config.yaml
n_layer: 8
d_model: 128
n_experts: 16
experts_per_token: 1
d_expert: 96
d_shared_expert: 128
activation: "geglu"
moe_layers: [0, 1, 2, 3, 4, 5, 6, 7]
router_score: "sigmoid"
normalize_top_k: false
routed_scale: 2.0
balance_loss: 0.000216
balance_bias: true
init_std_router: 0.0202
lr_router: 0.00185
n_head: 2
n_kv_head: 2
head_dim: 64
vocab_size: 8192
norm: "rmsnorm"
norm_place: "pre"
norm_eps: 1e-06
positions: "learned"
qk_norm: false
attn_scale: 0.125
tie_embeddings: false
parallel_block: false
init: "trunc"
init_std_qkv: 0.0442
init_std_o: 0.0
init_std_up: 0.0442
init_std_down: 0.0
optimizer: "adamw"
lr: 0.00314
beta1: 0.9
beta2: 0.95
weight_decay: 0.057
lr_head: 0.00918
grad_clip: 1.0
warmup_steps: 333
schedule: "wsd"
decay_fraction: 0.701
decay_shape: "sqrt"
final_lr_fraction: 0.1
batch_tokens: 65536
seq_len: 512
doc_mask: true
train_tokens: 486600000
steps: 7425
dataset: "wikipedia_en"
Below are experts of layer 2 (counted from 0) of a mixture-of-experts language model. Rows are named gate (a neuron's input weights, with its number), up (a neuron's input weights, with its number) and show model dimensions 0-127. Each number is 128 + 24 x the weight over its row's rms, rounded and kept within 0 to 255.
Before each expert's rows: a language model's description of what the expert responds to; "comes after" lists some tokens at least twice as common just before its tokens as in all text. This comes from a sample of Wikipedia text that the model never trained on. Tokens count by the router's weight.

# expert 1
Description: Heading equals signs. Closing or inner = signs of wiki section headings like ===Club===, plus rare word pieces and non-Latin script bytes (Japanese, Thai).
comes after: "=", ".", " =", " —", "–", "cc"
gate5 [128 150 151 153 154 133  87 125 160 152 177  99 185  90 148 135 130  73 122 116 159 109  87 145 141 151 137 128 122 181 113 148 153 173  95 127 110 105 113 163 144 154 129 100 150 112 150 140 158 111 180 111 111 134 149 121 147 102 114 122 120  87 122 144 130  88 101 139 117 124 127 118 137 119 120 112 131 134 102 119 134 152 129 140 114 126  60 146 145  87 122 198 124 110 149 145 159  99 108 145 145 107 155  89 123 122 133 102 130 177 138 111 119  89 126  92 152 124 128 147 115 124 136 118 151 123 129 135]
up5 [118 123 108 152 118 105 155 160 135 122 147 121 104 135 149 145 154 157 113 129 100 121 139 119 120 145 161 126  91  87 147 156 118  64 150  97 157 125 164 106 115 122 121 105 130 117 106 109  81 150 148 107 109 182 132 133 117 144 104 101 152 118  95 115 144 147 162 128 168 110 158 124 168  98 142 101  61 150 147 118  93 166 110 110 128 116 129 125 103 155 175 151 122 139 111 146 119 145 166 133 111 129  97 158 126 135 138 118 107  93  96 124 155 121 103 148  97 154  88 139 134 175 144 135  98 116 172 119]
gate6 [122 136 135 122 162 156 131 121 106 106 146 134 142 138  89 108 129 130 134 134 132 129 141 158 182  99  90 165 125 131 118 136  95 143 131 180 177 121  95 136 111 131 144 108  90 146  83 116 143 161 144 156 158 127 124 158 118 136 100 137 114 148 165 149 135  93 132 130 122 126 139 110 130 124 119 136 144 145 127 122 162 119  92 146 153 111 148  91 174  58 155 102 112  98 123  95 133 157 145 155 119 173 137 122 116 112  68 189 120 110  93 129 128 154 109 150 130 166 146  76 132 110 137 122 119 123 110 153]
up6 [125 124 124 161 134  94 140 127 153 138 133 115 105 134 143 134 140 130 167 123 129  80 155 163 137 147 121 126  91 151 106 115 106 166 125 158  90 123 141  97 103 145  61 139 120 115 118  80 153 119 135  94 171 127  58  99 132 135 173 132 120 133 138 120 141 137 162 127 140 137 147 123  94  86 117  76 105  73 123 164 116 141 100 120 112 123 155 125 137 128 142 123 171 132  99 129  97 137 126 122 147 114 130 158 124 121  90 165 129 151  69 113  77  93 114 102 140 108 129 119 126  94 119 114 126 128 106 148]

# expert 7
Description: Word-ending fragments. Middle and final pieces of split words and names, such as -ugh in enough and through, -la in Kampala, -ine in Caroline.
comes after: "-", "–", "ho", "si", "din", " well"
gate1 [115 151  85 123 128 118 133 103 131 140 139 129 126 174 117 107 101 115  72 168 144 155 136 117  97 122 130 122 122 101 114 168 152  64  76 150 122 133 160 114 126 143 117 152 133 116  98 148 154 130 127 146 118  95 116 124 111 136 118 145 146  88 119  91 181 114  99 128  56  81  62 143 149 108 136 149  79 115  95 102  89 145 114 106 134 125 137  97 117 141 101 131 162 144 110 130 113 117 112 125 127 127 145 103 153 134 106 150 117 129 111 117 120 174 124  86 140 129 149 125 150 134 135 162 108 123 135  98]
up1 [133 146 116 130 134 111 112  90 137 196 114 142 149 104 162 117  97 132  69  95 143 155 131 168 159 150 174 121 117 118  74 161 107  81 130 140 127 143  61 120 161 107 139 102 159 166 108 131 124 180 113 135 117 134 138 133 128 157 154 122 119 137 135 126 184 124 114 114 106  84 119 111 137 112 128 188 147 122 102 140 109 102 123 124 130 134 115 118 100  95 127 165 125 113 112 119 155 101 160 100 164 141 152 110 136 157 118 141 100 156 128 130 106 124 103 110 147 166 101 124 118 116 139 123 119 116 148 137]
gate2 [143 126 135  84 146 143 140 174 166  87 135 121 133 120 133 184 103 128 100  91 126 149 108 136 111 118  99 156 133 113 151 141 167 154 200 150 142 106 149 123  99 109 147 148 183 120 148 117 138 150 142 130 122 182 154 149 118 127  95 142  67 117 141  87 148 137 165 123 109 153 125  82 105 125 118 120 130 112 123  96 150 102 138 158 107 129 106  94 114 155 146  69 116 136 129 190 154  98 113 160 127 117 146 139 142 122 128 130 114 123 143 111 123 136 142 120  93 157 138 154 146 125 154 132 138 119 127 134]
up2 [136 128  85 108 123 120 161 158 105 131 143 106  91 129 111 137 105 173 108 141 104 105 107 107 125  77 146 134 131 168 135 163 154 145 133 124 153  99  99 136 142 111 108 137 133 142 120  77 140 106 146 141 156 127 109  91 150 112 151 174 115 178 128 143 116 116 104 135 171 121  75 145 179 138  91 141 110 162 153 115 139 102 158 119 130 144  86 117 146 116 110  84 161 128 153  92 133 114 123 130 175 150 128 132 108 113 139 114  91 108 111 133 145 127 127 104 167 185  85 156 154 121 141 136 134 142 145 103]

# expert 9
Description: Infobox and table structure. Field labels and markup in infoboxes, taxoboxes and stat tables, such as name, Born, Genre, Phylum, pipes, line starts, bullet dashes.
comes after: "\n", "-", "\n\n", "|", ")", " Born"
gate1 [129 135 110 118 123  93 130 137 114 105 134 167 139 162 141 111 114 120 106 121 130 148 137 112 116 120 148 153 184 147 114 141 163 101 112 162  87 144  78 117 114 152 111 133  96  71 150 108 158 159 123 125  99 108 134 138 121 115 143 162 133 112 105 130 182 120 117 139  76 144  66 131 123 121 187 129 120 137 144  88 123 140  93  94 142 131 138 129 122 102 120 164 108 133 102 110 146 139  93 150  85 129 155 104 128  98 102 163 126 135 140 138 122 135 108  90 182  83 125 155 111 153 120 159 122 150 159 114]
up1 [145 151 124 146 131 146 127 145 134 172 121 121 138  82 150 141  81 132 137 105 110 158  66  96 139 181 166  85 137 136 118 167 121 127 142 129 143 151 100 125 133 179 114 152 148 123 114 137 135 137 124 124 131  87 156 155 124 127  97  91 117 125 117 141 134  95 112 143 104 134 118  73 158 128 128 101 171 156 118 142 130  93 118 168 128 160 132 149 120  38 130 121 116 128 160  81 139 107 126 138 128 127 158 152 135 104 141 147  92 152 128 139 107 101  87 127 162 117 129 154 112 144 147 141 127 106 115 111]
gate2 [128 184 105 104 160 142 178 124 125 101 139 136 157 125 133 146 106 113 113 124 127 140 135 153 104 120  93 162 146 105 170 156 139 127 153 138 133 110 148 143 118 102 150 181 175 118 108 106 159 156 140 118 126 164 117 108 103 111 125 130 124 114 127 112 128 138 172 131 118 134 122  73 103 103 122 169 143 112 137 121 118 148 154 124 108 130  85 112 144 172 148  91 125 130 110 152 109 130 119 106  84 182 154 148 115 170 136 186 105 155 129 102 135 149 147 108 118 164 158 151 155 127 175 136 160 131  96 111]
up2 [156 147 134 140 159  91 131 137  92 131 141 126  98 153  98 127  76  96 133  90 111 101 116 148 174 118 155 138 163 149 137 160 146 154 142 146 162  94 147 152 144 106 127 145 107 114 119  97 125 138 140 130 141 143 136 128 135 121 166 138 127 127  91 187 106 121  92 144 109 103  95 131 156 105 140 157 141 165 157 119 130 126 140 136 103 150  84 108 169 103  82  99 200 200 109 122 128 131 134 135 140 130 154 166 135 131 127 109 138 136 149 101 129 132 145 121 116 154 103 109 103  87 120 106 141 135 116 102]

# expert 0
Description: Prepositions and conjunctions. Function words linking phrases mid-sentence, mostly and, of, to, also for, with, or, including, usually before an article or possessive.
comes after: ",", "s", "ed", "ing", " part", "d"
gate5 [ 92 149 141 122 145 140 112 139 155 154 128  82 129 132 129 150 114  69 127 172 155 116  92 154 140 156 171 133  93 162 122 214 122 135 130 128 139  98 123 164 194 131 133 153 180  95 104 121 141 102 135 131 120 142 127 116 141 133 103 152 127 109 119 131 164 134 140 150 139 154  45 109 133 134 156 128 119 144 124 141 134 146 144 144 120 132 108 132 130 144 137 152 130 128 148 111 131 134 109 159 115 105 140 114  82 146 135 110 165 119 108 149 114 124 153 120 141 150 156 112  79 114 126 132 116 178 118  93]
up5 [120 130  97 168 106 164 139 141 135 125 135 141 109 102 133 120 104 177 122 150 152  98 157  76 129 136 108 147 141 112 149 138 105 106 132 116 129 131 120 109 104 131 122 133 140  62 107 162  83 144 124 153 171 110 132 147 119 114 118  82 171 189 103 120 119 134 140 135 144 115 166 146 145 166 109 131 122 110 135 106 121 119 129 141 111 122 169 140 154 129 177 140 109 128 116 127 105 127 129  91  89 114 101 167 145 186 124 135 101 105 136 118 140 170  46 136 109 120 110 128 136 106 154 136 110 115 155 131]
gate6 [126 117 116 104 164 124 145 118 136  91 121 140 148 154 137  84 111 113 123 126 128 162 171 112 156 152  89 137 100 131 129 130 138  97 102 133 120 132 123 160 111 112 138 109  90 135  85 165 146 137 113 152 127 101 148 207 130 109 123 104 106  83 193 151 153  39 117 120 109  93 137  72 130 144 140 108 143 133 111 109 154 118 135 137 124 116 101 116 120 114 115 150 136 132 107 140 119 136 149 166 136 137 118  95  61  98  92 161 112 144 124 118  93 115 113 132 123 135 134 100 128 139 119 136 116 123 123 130]
up6 [123 130 100 120 112  86 146 139 102 114 155 140 117 124 124 117 154 174 112  82 166 141 157 124 129 122  83 132 181 127 134 129 134  88 167 133  99 116 128 146  94 125 128 105 165 136 115 134 136 147 142 123 144 120 163 156 109  84 145 143  92 186 127 164 133 150 144 115 131 111 160 169  90 132 149 115 110  90 168 122 119 161 114 138 129 105 190 130 133  91 147  97 172 124  76 135 123 129 171 130 140 116 100  91 132 137 113 135 116 135 113 112 113 126 115  81 115 101 106 101  87 106  97 139 132 118 114 134]

# expert 5
Description: Name joins, articles. Hyphens and ampersands inside names or band credits, the/a/former starting noun phrases, and verbs like named, called, left.
comes after: "\n", "e", "y", "o", "i", "on"
gate0 [145 138 138  95 139 136 104 102 129  72 135 126 128 124 113 106 110 151 108 109 150 132 108 152 139 101 143 168 115 117 112 139 130  82 128 144 104 105 135 181  90 134 147  97  91 123  94 105 153 140 127  98 127 132 174 165 131 105 132 137 142 132 114 108 167 132 113 130 102 109 121 148 131  83 128  81 140 150 112  67 167 115 138 140 144 141 115 160 182 125 133  94 162 176 113 134 155 122 128 158  95 143 124 193 107 113 101 118 132 124 107 131 123 167 142 103 105 121 113 120 105 144 119 136 123 132 179 172]
up0 [138 143 133 128 138 147 147 134 126 158 134 123 166  96 160 203 144 105 139 112 137 107 104 123 113 118 156  79 153 113 108 158 151 137 112 103  83 129 144 119 104 109 119 137 145 179 143 171 137 117 151 137 159 146 125 173 155 146 138  86 104 122 122 133 126 105 112 133 126 163  61 116 118 148 145 147 127 146 137 175  98 124 129 150 127  90 132 117  75 178  97 141 147 101 155 144 115 124 120 123 131 134 129  94 100 140 136 155 103 134 125 107 142 131 104 178 146 109 116 145  89 118 140 129 119 113  94  73]
gate1 [102 132 108 137 127 131 132 122 120 104 147 172 114 143 134 106 107 127 116 127 158 118 123 138  96 127 123 152 156 110 104 115 155  98 121  94 131 145 103  98 103 165 120 124 138  75 116 111 157 122 144  93 113 114 108 137 131 136 128 135 126  84 111  99 214 109 103 118  50 115 105 121 123  57 154 100  80 107 137  99 100 127  76 117 155 111 107 118  93 149 132 131 122 140 110 105 148 113 108 151 111 119 144 126 133 114 127 161 121 153 112 145 120 124 131  83 179 106 126 148 113 166 130 115 100 116 137 108]
up1 [151 136  98 158 115 152 140 119 155 116 129 118 140 115 164 131  99 142 134 101 106 167  92 111  96 150 136  85 169 114 133 109 170 114  93 103  84 154  98 149 137 140 139 116 163 140 134 142 121 162 126 130 143  80 165 133 124 128 149 107 117 127 138 130 113 103 115 134 123  93 125 117 161 134  98 130 184 169 135 155 137 118 142 125 136 177 149 164 118  76 147  78 127 105 144  70 171 114 152 143 134 151 178 142 141 143 106 148 115 178 140 128  92 113 127  92 100 109 150 139 138 140 137 144 132 150 126 113]

# expert 14
Description: Table headers and units. Words and symbols in infoboxes, climate and gene tables, such as °F, mi, State, Representatives, function, coach, often before a pipe or colon.
comes after: "|", "°", "\n", "″", "\n\n", "′"
gate5 [133 151 156 114 160 108 123  87 143 136 129 137 151 104  96 160 132 123 100 121 180 136 130 139 152 158 103 164 144 157  99 164 133  82  76 149  83 116 126 143 150 110 151 119 113 143 160 129 153 105 133 116 134 162 177 104 136 170 140 136  99 120 151 143 134  85 114 119 132 145 137 183 117 119 143 137 121  93  87 138 162 106  88 149 100 123 138 150 167 105  99 185 106 128 157 137 145 127  93 135  75 100 136 140 116 158 135  99 148 150 113 117 152 146 108 110 121 143 122 124 101 136  97 102 122 119 113 105]
up5 [137 113 129 165 107 136 128 132 105 152 112 133 131 145 156 122 151 118 126 130 129 131  90  87 150 167 158 133 114  89 107 115 169 112 147  96 119 143 135 118 140 152 100 135 159 110  86 149 101 124 115 119 172 134  94 171 139 134 115  86  84 139 120 128 119 125 146 109 149 104 177 115 151  69 168 128 104 135 135 115 147 101 133  97 152 129 117 138 158 183 155 118  84 126 102 158 114 111 139 121 151  86  99  93 149 144 129 112 131  94 135  95 111 149  83 138 129  93 121  87 159 105 109 133 101 102 154 159]
gate6 [145 112 103 116 154 107 100 129 123  79 144 132 113 147 100 128 137 110 106 111 130 130 140 113 136 136 144 139 123 107 127 155 139 111 111 116 108 126 114 128 105 167 140  96 100  84 141 158 126 149 122 148 127 139 118 194 157 147 127 124  99 111 150 180 158  76 158 118  94 104 135 104 113 154 186  43 133 153 142 132 113 145 145 155 161 137 120 124 146 134 114 104  99 133 120 137 153 129 159 179 115 121 118 137 133  79  93 149 118  84 131 105 111 149 103 143 101 128 113 108 130 119 118 121  66  97 121 118]
up6 [127 141 124 133 122 100 120 143 113 116 138 119 116 151 123 202 140 172 128  89 143 144 131 136 135 100  81 116 115 138 128 119 140 101  80 121  82 113 117 120 165 167 116 103 117 111 153 100 149  93 131 122 135 135 144 145 136 121 145 134 132 107 147 108 171  79 119 121 138 158 157 147 118 124 185  83 156 135 136 160 105 161 145 140 158 158 161 110 129 109 131 114 183 145 108 114 116 150 132 167  99  92 122 119 119 116 149 129 140 159 126 112  83 118  94 104  81 139 100 139  94  87 120  97 155 152 125 148]

# expert 3
Description: Colons, paragraph breaks, verbs. Colons before lists, blank-line breaks before headings or tables, and auxiliary or main verbs such as is, was, used, served.
comes after: ".", " was", " =", " (", "=", " is"
gate1 [110 133 127  86 121 123 161 133 116 124 136 164 127 124 103 130 137 114  97 162 164 108 117  96 103 144 152 183 151 133 108 105 180 114 122 137 123 133 111 149 105 134 104 149 151  80 138  94 158 147 138 118 108 130 128 152 135 118 136 149 113 101 132  97 185 109 121 134  73 117  74 126 118 109 171 138 101 131 143  54 102 151  97 112 131 128 150  97 104 139 115 131 151 137 113 130 128 140  91 139  80 131 134  82 132 113 119 153 106 138 148 116 157 145 145  84 159 105 150 149 149 146 163 154  89 115 143 125]
up1 [135 142 129 149 125 163 125 138 145 161 119 114 146  74 149 129 109 122 103 108 122 137  59 113 145 162 140  93 119 145 104 169 106 133 129 112 119 143 104 122 137 136 151 151 179 135 131 127 134 130 116 124 111  89 153 153 124 109 115  89 121 106 137 140 128  87 131 141  96 145 123 102 135 127 138  87 167 169 120 148 127 116 122 183 130 170 104 155 119  39 126 126 124 125 164  83 165 129 131 132 136 126 174 167 127 116 136 140  84 162 134 125 101 105  93 109 161 114 127 132 121 160 137 139 123 143 119  94]
gate2 [125 141 123 128 147 148 152 137 145  85 141 112 169 101 131 162 105 136 137  87 104 148  92 187 110 100 148 145 152  84 138 155 136 135 172 125 149 115 150 116  74 102 116 150 146 124 128 115 137 165 144 134 102 169 104 116 115 141 118 140 107 125 116  78 138  88 157 133 124 124 123  82 118 117 159 144 134 115 143 123 128 167 135 116 143 118 111 139 137 158 135  92 134 124 127 147  99 135  99 154 104 161 176 111 166 164 109 157  98 177 115 118 145 159 132 130 158 148 169 177 147 122 156 148 166 136 116 132]
up2 [148 123  99  90 118  85 128 137 134 125 114 122  73 168 131 118 104 120 111  80 146 114  76 155 154 141 186 170 141 135  93 143 142 149 115 158 151 104 123 177 141 128 139 146 137 134 129  61 116 113 126 130  89 132 155 131 131 155 149 115  91 138 135 135 125 156 133 141 131 115 125 139 147  85  84 133 123 151 144 155 126 101 115 112 138 172 105  84 137  79 120 139 160 143 135 134 133 125 112 129 115 113 129 134 110 139 152  92 160 115 130 133 155 126 207 135 121 118  87 141  84 115 122 108 130 100 136 129]

# expert 4
Description: Commas, list and infobox items. Commas (including digit-group commas in numbers), line breaks and closing brackets, plus words like such, also, both, well, and field labels like Number or Police in infobox lists.
comes after: ")", "s", "|", " is", ":", " 1"
gate5 [149 163 125 114 165  95  98 139 144 157 167  96 159 150 150 102 148 111 115 103 168 117  95 157 143 130 138 129 135 146 106 165 140 117 114 109 112  99 122 154 141 103 127 156 125 125 111 131 147 106 170 131 100 127 145 119 161 117 123 147 106 122 127 186 129 109 121 139 126 160 124 156  79 130 112 114  77 120 154 149 144  67 148 112 131  93 103 124 157 107 146 141 121 126 158  92 175 101 135 141 104 110 128 114 164 121 158  89 113 122 124 130  88 122 135  87  95 169 113 123 135  93  95 120 135  83 170 143]
up5 [ 89 140 132 151 122 125 159 120 176 134 154 106 108 117 122 122  85 128  96 163 133  96 169 144 120 166 140 121 115 107 137 152 118  92 151 122 131 120 116 142 116 109 152 140 158 106  76  95 113 147 157  72 118 151  74 161 114 140 138  98 136 128 128 107 155 134 128 151 131 141 148 114 118 112 149 108 107 136 106  95  97 140 127 153 118 131 149 167 116 148 159  76 105 138 157 135  89 101 149 128 100 109  87 147 106 163 164 130 123 104 126  81 114 134  77 126 136 143 102 135 151 104 118 192 113 131 150 117]
gate6 [123 127 122 103 159 154 170 106 139  93 125  84  96 169  89 121 153 113 121 131 130 153 143 121 128 121  81 121 114 103 131 138 113 126 108 119 122 120 135 152 147 142 179  97  96 153 111 140 135 130 115 142 119  97 146 174 133  59 130 168  87 139 158 153 173  79  95 108  63  91  88 136 139 164 164 133 146 136 128 108 144  93 103 116 139 160 125 121 125 114 134 147 118 125 100 136 114 130 142 131 128 156 107 148 123 145 126 191 126 153 133 127 107 152  88 104  88 137 126 113 115 137 120 138  92 131 118 135]
up6 [ 76 141  84 124 127  86 114 169 116  86 149 168 126 143 127 147 108 148 184  87 123 143 140 172 123 111  89 170 117 115 139  94 125 138 109 108  89 123  84 136 141 129  76 117 125 120 112 104 140 118 142 109 117 130  97 118 130 132 134 126 108  95 117 137 168 100 154 130 145 148 142 118 136 107 178 150 109  93 141 170 117 129  98 121 133  82 133 125 124  83 155 113 173 117 118 115 129 139 140 146 119 116 113 158 122 143  71 152 137 152 139 132 141 133 126  83  96  96 101  94 110 109 128  95 135 134 159 118]

# expert 11
Description: Table pipes. Pipe characters opening or separating cells in wiki tables of results, discographies and succession boxes, plus em dashes and double spaces.
comes after: "  ", ")", "\n", "0", "\n\n", "5"
gate1 [123 136 126 133 134  96 148 112 108 146 133 104 117 133 136 122 144 121  90 165 182  89 134 127 119 144 152 132 114 134  97 163 161  83  90 139 133 140 119 153 113 114 115 156  85 114 121 159 152 141 126 136  82 138 146 172 128 112 145 167 126 100  88  98 163 111  92  97 100 132  80 128 133 135 149 145 125  91 132 103 125 155  84 117  86 154 144 128  99 142 107 159 185 153 139  85 107 126 100 139 109 130 131 111 153 116 105 128 104 129 116 144 115 143 144 121 172 121 123 138 129 169 142 140  89 121 156  67]
up1 [119 151 123 111 129 176 141 125 139 177 120  98 158 102 184 123 119 130  88 123 120 138  95 136 138 154 156 129 135 140  77 125 116 165 112 125 113 157 128 164 125 120 170 129 121 159 135 160 128 138 125 124 112 119 154 134 134 131 123  98  96  69 133 156 109 111  81 107 134 128 142  79 154 148 135 123 194 122 124 127 138 112 124 143 112 156 106 110 105 106 119 153  75 128 166  87 171 128 130 127 144 150 165 137 148  98 121 136 104 127 125 148 108 104 178  92 151 107 156 139  71 148 129 137 126 117 114 106]
gate2 [ 82 137 164 151 146 180 147 120 132  99 125  75 162 136 115 168 104 107 166 167 140 127 117 171 120 146  99 144 125 107 116 118 137 106 139 120 120 115 129 114 119 106 137 180 132  92 107 122 137 151 129 110 132 121 129  89 123 127 121 151  99 128 175  97 128 117 177 130 117  94 111  89 147 126 118 121 119  89 110  88 119 172 118 145  89 121 126 131  63 132 152  89 142 135 123 138  88 135  91 131 129 136 151 132  86 181 120 148 134 153 142 130 144 163 124 135 110 184 134 147 138 117 169 140 120 124 150 136]
up2 [160 136 110 108 129  61 104 136 136 139 141 143  88 130 108 125 103 126  87 142 126 132 131 166 129 123 134 177 102 105 100 135 147 157 108 135 132 120 148 154 117  95 136 148 131 126 116 105 128 141 138 151  93 188 141 154 131 135 118 102 159 141  89 127  84 134 111 137  96 141 101 106 129 142  91  77 144 178 145 114 131 117 162 143 148 143 138  82 161 103 113 156 151 157  96 152 100 137 120 156 142 135  52 130 125  83 123 126 137 108 126 115 141 111 126 135 136 133  80 115  73 128 112 103 133 140 101 127]

# expert 15
Description: Pronouns and common nouns. Subject pronouns he, she, it, they after a comma or clause start, and nouns like time, years, season, and most after the.
comes after: " the", " a", "'", " The", ",", " his"
gate1 [117 148 134 128 143 144 170 113 163 113 135 174 131 152 127 132 135 122 129 150 138 143 144 134  92 144 116 136 182 127  95 140 142 136 117 131 121 132  98 146 106 187 103 141 134 116 100 107 165 140 137 154  90  90 127 101 130 146 143 111  98  78 116  97 187  85  97 116 106 110 117 106 129 109 178 106 101 152 135 102 103 107 114 125 144 122 102 117 100 169 109 116 116 142 119 125 129 136 103 125  83  92 154 103 136  92 128 170 116 143 125 128  91 135 131  88 172 109 158 139 115 184 155 141 128 107  91 120]
up1 [165 153 122 135 129 170 124 122 152 136 124 104 131 124 119 140 124 100 131 112 109 137 115 138 160 131 161  74 144 134 109 143 132 149 120 116  79 144 129 124 106 145 126 127 118 120 128 166 126 195 122 125 131 117 173 145 134 159 142 114  98  85 117 160 175 111 111 100 148 123 161  73 167 136 140  92 148 175 142 145 113 134 152 108 102 127 122 141  98  59 136 119  86 110 153 112 139 147 112  94 116 119 151 117 134  88 123 128  91 113 125 149 129 103 152 152 146  82 147 112 137 160 152 146 130  90  80 107]
gate2 [146 149 125 111 138 158 161 105 144  91 128 102 126 145 142 154 105 109 109 113 128 171 122 158  84 138  93 134 131  77 153 106 143 128 136 117 101 115 166 140  97 126 133 112 125 122  85 130 134 171 138 109 109 159 101 141 115 131 106 155 110 106 136 107 137 126 132 104 146  86  86  96 153 133 104 109 128 127 127 141 141 157 164 116 100 163 161 119 133 155 180 126 147 125 117 157 136 108  94  99 132 182 165 140 137 149 109 169 175 138 126 106 129 165 149 154 184 150 140 146 140 140 173 164 163 135 111 142]
up2 [115 123 113 130 121  87 162 146 104 138 133 150 103 163 118 112 168 123 138 125 126 111 143 118 142 147 147 158 123 149 105  98 190 116 134 123 158 113 130 148 181 133 132 132 153 128 157  69 119 144 129 115 140 134 173 110 137 106 137 115 130 139  78  94  83 113  83 138 169 116 102 147 166  89 118  93 133 128 149 111 175 175 136 150 142 182 110 103 175 103 126 126 170 115 129 134 108 130 143 124 121 135 124 136  93 156 117  97 126  95 131 144 110 124 121 137 104 119 111  93 164 123 107  93 170 120 101 125]